From a checkpoint of a small mixture-of-experts model trained on Wikipedia.
Size: vocabulary 16384, 52.9M parameters.
Experts: 20 experts in each of 12 layers, 2 picks a token, a softmax router.
Training: a variant of SOAP for the experts, 442M tokens.
Below are experts of layer 10 (counted from 0) of a mixture-of-experts language model. Rows are named router (the router's row for the expert), gate (a neuron's input weights, with its number), up (a neuron's input weights, with its number), down (a neuron's output weights, with its number) and show model dimensions 64-127. Each number is 128 + 24 x the weight over its row's rms, rounded and kept within 0 to 255. Numbers have three digits each.
Before each expert's rows: "raises" lists some tokens whose logits its average output raises strongly, later layers aside; "gets" lists some tokens that make up at least twice as much of what it gets as of all text. This comes from a sample of Wikipedia text that the model never trained on. Tokens count by the router's weight.

# expert 18
raises: "and ", "s", "a", "f", "\"", "un"
gets: "his ", "s ", "the ", "her ", "The ", "their "
router:142172141105164137129124126171137145170129157168141088142133137132149133137110129108169143138126131138122119157162108089130148144176106125131119132148121119129072099108121155113140158070152162
gate0:101108142184096063126116151142094166140171089117163119175124156143144109142165133129151100133122170124133122125143113122160138184136150121175126099138116104155114145135163176128120168132171107
up0:160150144118177099105114155135088142108099162145146092146100079149126144134131150147094112086118138153141136067135120131117129155164117138148132150152171120122171115123193144135166116106098149
down0:119152097132157095130115131135166137117152095099143142141118157113106131111160140154150151114111143083115131098172079171166084090137125117112084155129121141125129123139089101106137151127142124
gate1:099146159123133128107120127106105126175144131094106129081117130144134173139177156123107145137122133127136107123126161130110115113103136119143129111072135153152124128152093147114153131150144095
up1:120126155111124113100109155129125121130130127113172107136094160118087127146181132099156140151127129124112142098083145122102137133115128158152087132140126119119117127091107117146151116133162096
down1:133096123149127159123129148104150092112138136146136123122090133113089164102147098152145137084132124113118177097154108127105155131136145120115117172132119144113137123166172128155120153091113156
gate2:170133105088123083139130132137181131132100103148142091144130111177156095147039151125163111127153086151125144132152094094127130122125149110150135134119127101101110132139104119081126115120120121
up2:114143150136096138154125121116076170149123130124105141120142125152105160129143092094139106118150142125082104128161116095066132159127124088159148146135106130125107164116147121140131129100144088
down2:113122125165162104120125116114186143131146126178118144150134110124114117128110186098126085144087107126117130165126171124136105117160145110086114138118122154153097151127126156130182112154112152
gate3:085094082120130209141102128154158133153175162102091110095143152138151116103120175124149113096127091145108121157118117105167130149125108113081129191147121137153133133100148135108145104150142128
up3:086134093152139110094130138168099131118149089118124146116110146153158104137111139145134140129078165112126124142148178108136098116147117127126163149156152139152137100139182137185098098134145136
down3:141159160161114115137119151087156125087143122132125107102141174148125079101101156103161184125080137093093122123105141114151133170115117151144121109100109105121168129123125105188113147139111151
gate4:104129089139160107094156111145123123115155103123102115098137159154141100126145120126151147195112141172126133131151153130179111138133114111170129163156122116132138106147148083146142157147177145
up4:136117094127124109131121109142145091110111176176145130124150140116078124157070135148129129173148089118137131131149117102160127110135133136136126122184109112146143135140112139089098128162107136
down4:114137128090155149099135131105083163132160084105106151139121156114099134149121144158118153126159134177136121108087112141129170105109146127145126105136128134152169152113155131160098119170101155
gate5:118138147110153154117109119100088113131121123121135139099107135137134116143156106136087126163130180126108099108108125085152109170099107133152130142119138168119137141161117133153087128132164147
up5:163138114128118128150128126156181119137157143109152117130144133115141145122077080102147120091167134115132138118143077148141119166158170109078130074133101121126142114128115142110129166165106118
down5:110138138113112127127140112136104144111098151131122135126143125151120167140129112116104104088131129122115114139128149120113146137115163135104160119109168102125129141097158144155077193163094139
gate6:141120154164144155134120127080152174098133132107161119096124156173114094095105123138148140098150144133126132120145140108138134133113127140112119127136138133101135108137093126163145157108110143
up6:109132136149139122113141138098132136132167084093130108111105107132142095059105140144115124128111156129135130142149151086115102101146139080132137133086150137116089086167117137113094136161110128
down6:123101142098125165101153076099119130153144164080128156118122146085142127135161119110091153136149127134167136113134155097117120132138131149140130110066117128151131121136147118176187125127131129
gate7:082096124121100095147121133157094100149147135179153050162130147143123110109166088111146107163145145161119123146167125094142115144170125153160138144177144064141148094111131141065106141111151117
up7:091105149123126127140117197147113097134117143165127145135142104108161132149141143143096116122128091077150150137096145151122091099112106118124183121146135181159099129098120170134122123081116127
down7:144167121142145141148155123140106111131081119122103115096152112143141126124135149147146124155072149110116115130107116091134115110150108139156129085131157095079133106109124128117111098115113146
gate8:175101170149137091141146107119105191163153090129134126127099143092138142112154135130088130132136133146149122095109140140134125147153164128115140142088123120109080124145133136156078138125135145
up8:055113134163118149114137134117165117169159127156094126119134163137130159115127148096118122162127122102103122155124137128129095163086133113096142154129120159137138148115097120134126148160151121
down8:134109128151113115109120094135105126140144123098145132133136151144150090135125174120102100114095163129144159116173136138151141162113159122107097134136155149099121114148102148145118125115122165
gate9:123137121131121093113119112114114126087154124143112176108171118092155153115145129131112125148141145087145129105159108105157118104164104143128135133091126107139121077111144090150139090138140104
up9:130146150110127074152121107149115112135146115140118176075159058089113149113171127081136105137139135142103142157113085123159120143132143156145115110117149085166083157189136117129097160159075156
down9:132160108128161065132124124143137177102084126153167115132142158117160124109098153187159101078111106116154134149145123128170104153122079146113122130100136118139147141114101143136115154126108103

# expert 16
raises: "first ", "\"", "second "
gets: "the ", "of ", "The ", "a ", "s ", "as "
router:177169119099169125120108123129136165155098135151104102168125140123132147152122119121165180115145129136138109151144119132132158160169132174166131133138125129107120115079114136101158132110133110
gate0:120111122151158109112138119126124120148129184146128142107117137116122171135108144133102126130173107123136106087116139143155132107145093126092125110129109185159149117160113168112115132119132160
up0:133142118137129102095120111108119125139109137152119117127143136143093128096155132140131093154106129099162172158151139127133099117120114111109142108083114108117125140132165182147088126117110152
down0:102130140131115141134124113121109094143140118091172124129127128133081136169095114150142132135113159198179131084131096077153136135136092116160125155147149089116149136139168141144092127139133147
gate1:121142141132111137104116104113116144134112100137114163073157143137118180134142139149087100118166182130117154084124115100127146156155154110086155110119108122061147130126087104110146127081099152
up1:080080107140128186151107138106176100126149126140147123121138103129110136138132141135118170116110120128122136150110152174134106120069130108150153146124100131136143109135148139115145127148110080
down1:124122127124131161129163146130139137113165127125113081150129121132130155157172128112146108128111118159093135153083146182138132118135128165135087128124137129117082145081127090100130132128150138
gate2:128141144108141080118121110188115141149086141147085097118114141101126132169142093154089132138135165122124133125179125083169092133136097119145124162133165095125154102122106150173094120068111138
up2:076147137126102153131124091142128136146119102109109106151140123149157134140140120089128163171115143142127145153188143108168097138120129154155106137161118148112132155158121132124177118170155123
down2:128138129124126133117111160117124126156103137159150100110117109178129098120174162069159117117114124134089085105134113135132134123141153127146137127094148172148136108122156125103099163107092109
gate3:130143099137142144120096186108119140103096107150132121140106104157146186131131190147140083104079137119131117086117115119165121153161144121115137111113112167126105104110101179096123163110095117
up3:122123093134089115109121079089105098087141119092105144137109072099125104121142143118086151148109152127130150093092119153102161104112163142142148095108128106124138122133081149114153116170146122
down3:151206135166107132127144125124146188108102138129125147117074104152120153121129155183134172147094120149151130110123104146186139160157124113095121103120121148093150112112129150139156139097126068
gate4:140145132129129115129128104159111123100139137113101147143118136140162142102096104143133164151173132096124134155154147127157145121138159114148127118129166140091167123191096155131100073171113124
up4:123123158150147119145097180098126133151147108154132159145146099115142119142119124113099092110084147084134152098088140156106174128025124121133127149117105124164113118148127130115105131113109120
down4:103140114114128105162143125117108098150116113098140119186096185104152144181145144132170141148104137144132146117131112116133122082140109093150105138121128121145135131103127107118097143146117143
gate5:109117158124156133137124092113149120106153153081161173132144126118149114142116130131070133155116112092102086085114146166123198134144165091156121119129148161115140119110100141103122155117114166
up5:137114151120114201133107142147120132151129131135121113069111151160151174173118142157124093106088115091120153121111128164133179159121098088179125082142147176154132142111121140119115136169122116
down5:097141122110139174114139116144139125136162121125102140131129113077089153111123139136118102076134138133123144082126104188138096137145097116103158101114148102166124109165141122111073120134126126
gate6:118165125150090143148124115119161147130096172096109119124120100141200120184143122147146163145167125135134103106125117110179125139151114135133126122122095149135125153101202114141120124083133154
up6:130114123147090111127160106145120145124101148139095126157120140106153161153094125145101087151145138107123125122162125104116124117150103108126128138148105065133125080111121090139104159130159100
down6:170129131145067106092111116126139160123124084153177097134094147082152080101146123127138153134111153147167058158130108136092119116155153155150130127130134119122102149074144141104122117161165083
gate7:162118118121132148115127134102128169153145116141122084139150109119142151131138142119110155125164153125166146144106167115107066142151117133134160147148145113089122143097113127124157139157119140
up7:103145105126152141090164116167126099130139152181106115150131105130140104125132089121097153091119152134139124147209067127110103113094126119155120144153120097103128100107126135146154079096123110
down7:105124146130108113143170123147143131138140135088125089108151099128108106117112147125146121150104114158112135107116102131129136134125133134119124134092173169159112140117090149148126120158139165
gate8:170155121157092101110120113117117134108104161122120144143111115138144176108162118105158111105169139132130148077121131129148138125129125157115150163139118155098154150113129154091114150117110120
up8:126109126115116135112086104094125097128147115133159120147121130115136148105148186148118163128122124136148161125124145141138121112149139145127134105080153122108133089095162125187122073152130102
down8:117151175109099091140123131138141144118115142124095102105077120124103108118136111155104136124106082102179116151139114148138122082148119129102174158121123135137150180161123095113126108141098175
gate9:141104133158107111116138099168124105128139050166155122081090114127140124132126143111095152143131114092117121105127170129117115079104142157095150162133116097170195106131069141096116194080113125
up9:150106171118106122100102132158114125175085151108125083141122143102157113165122111135082140122142109124105132149147125126111140150152105144146099120183135123110131160100137150102138121100144142
down9:121115104095110108131141114161152134116121112086123081149119174110108103159138092121164118135103126098140102125145146144141110079104186129150114125105110142110144099189125140134123154109115132

# expert 8
raises: "a ", "–", "a", "-", "b"
gets: "(", ",", "1", ".", "2", "3"
router:168136116099145118141098124163143122161108151141111098137163155115147105165086116129159165156154115133091097148152109110121170145134141146170109137141093134110116109100082102112154140106148112
gate0:142101107136074138122132138106125125180111156163129135125133108142154155154112110122125154122134101126100100098146097125127137112095153141127090159142149107173094136156084108091122168161109179
up0:112114147125111106133136152141105116163100125105099105119125128149100184131120136139098149151093120165101134167142110126105108116128112166129135148118151114190110126123119101109139144122131119
down0:134110120128140113111112151109137124128131170151129124164161092147152156141138139134098163110132130145144128120156160155175121153089122142106156098096123094155129112133128124079138107135110092
gate1:084127162117155127166130125096142122151094150097144079134130131132139115108138106120122114147130169159131107135094132120094111148139114156110115120125161128123137138125118134138128104082110119
up1:108086121121128137112143138125126139156098109173128104127154138150123116168136142132113134113131099124107164162137115145127090114127146113165143142106119121136156101124076119095125125110106132
down1:144157096119107149135125126114117142082096105112102113105118148101106144113151154143160136151098161124151142161143131124143137093150084130096122074089154103149123157137081115169138096153118085
gate2:094144104150117115141127140107141122169143106139120089171137152124137160104117132105155154133169126143100132112127152138120118142117135154093114164144132125115146157105042095121111121078107077
up2:144114139154109104161067113096158128139186105110145115118112146099149102103086136123107120156140150108147183163091146133161120103139140095110141072087148122074184140142131154107113127143181111
down2:143117144134090126128144102117110128141133121145129113089126164134120087155116165121135095099147122108120133167154107130178106124163136097182142142133138109085089137152104158117115117191117090
gate3:172107101112092142109157159088133115153143164133128145120187093134126125126101111134103099104159115105159105108125113136155171135106141129173183125101109088113130118133134103157141124162126080
up3:127097087130135141180136138109125102104121133136131132087154162099107117118134115122082168170128100086130164173072120118152137107116158112096131140166128161160131090159095130163174178144110104
down3:108131132098124156124135112159127122136125119120055123136145132146137134150108108162115082135114158113166077135123124111175128119115094141122135114150182114177124100135122165157152140150114085
gate4:162095113140154114181142094175109147131086133152122090177143124132134196166077165164099111115120090104105149117117087137176171130159129131126092144114100151134136113106133126129128151129131128
up4:144137128137173169167148160143119136167108119130117089127157105132118153127125177124094115129114115140102135177116120121112160103168138132106114146119116137136150162077134149147170131162107097
down4:133113142127135038120125159156131132176105161128140115117119148120151129134147148111125115073131089111149126103144125078125145136169130145105124115100147147096113124155133103125158140167135105
gate5:135123143100148114146132107157097136110104136126105171126111150144161105100157126141106124148126144119106131117138098107122108144162122133098125119118129149148109122149177127118118132173160127
up5:138134113116157062086145124104110124144117107114131103103136150119116097142168137146117141170081160101150115141150133111130146157156177158151171130145102111117155128124115130189154115158137129
down5:140147121158132138122129127110134145109118102104126150130133124137172107111164141081090156153124140102111132125110171116102129117061144139109133111158083121152126134120116148126130074142163107
gate6:173090120114102107139155113139147111118100101134126152138104086120132136133139135159117142153146101138121120094142182146132120094104147154133116068118087107109140141174126155075148112119145109
up6:117137173148106149164109110086137154124143136117129140108118131137148147112155147139120095121109119169122114091171141142128161146118100136115124095137117171115152163125116158151127104113132141
down6:121091184120138118145119123106127132146112157125143107143149131116132136141136106093096138092170122133139147123105101107113145127130138092122166104139153081088147132089143103122134133099136130
gate7:121130109113121163104132131151127120120179134099132129098103126155147111124141172122123102144129087147108153142129139131143146093096093119099112141111147100095132127104131094140122179132148168
up7:156165139122145155142134169183151119115113158096126132110151102153121094166131097105114128130092096143130130139142075135113109123127160123143160113100091085195133121157114145128136107138110123
down7:129149109151095074136112104132135116136125130110137120150137130129130103162128107153162090118170145126063111087130114098120103164136140125089120075115158130152116152154136128112151129160113118
gate8:132118135149104138146134098132144123140079151126096109100124143126128144136111151128113140177145146097149096145086122115111153117126125114119150114137154180135145138139156136137152122144142116
up8:134100108094120135156124126132106138166090176162116134140151193131150157178113136108094138079153132121130146114144107138117172092106144096109128130131165094102134137096151127101190174117110099
down8:072092135125125081110157147128089103113090120115090120114132155125120104127168130137108123099122082130116156087145088135123102158109115121103094124156151140099108132159145147151109121136099134
gate9:056107152149180129133177102088122167146137143120114123134198098166114126101144154136096173117138103134137110138146116111107127129085114110200137143172110131128170125053153115096144088095127114
up9:096185135110159162135126155097117159156161115116132129142163143144090128083118124128124126117159111151130131152170108137123133140096120146127129135137137105114092165117171123092158101126117076
down9:131130117101170145124116130108145165122096132117122126088127121126174146141145123162088122111089139159163128076130077099124130091132185112142141193128160102108137119141149176170107124093122112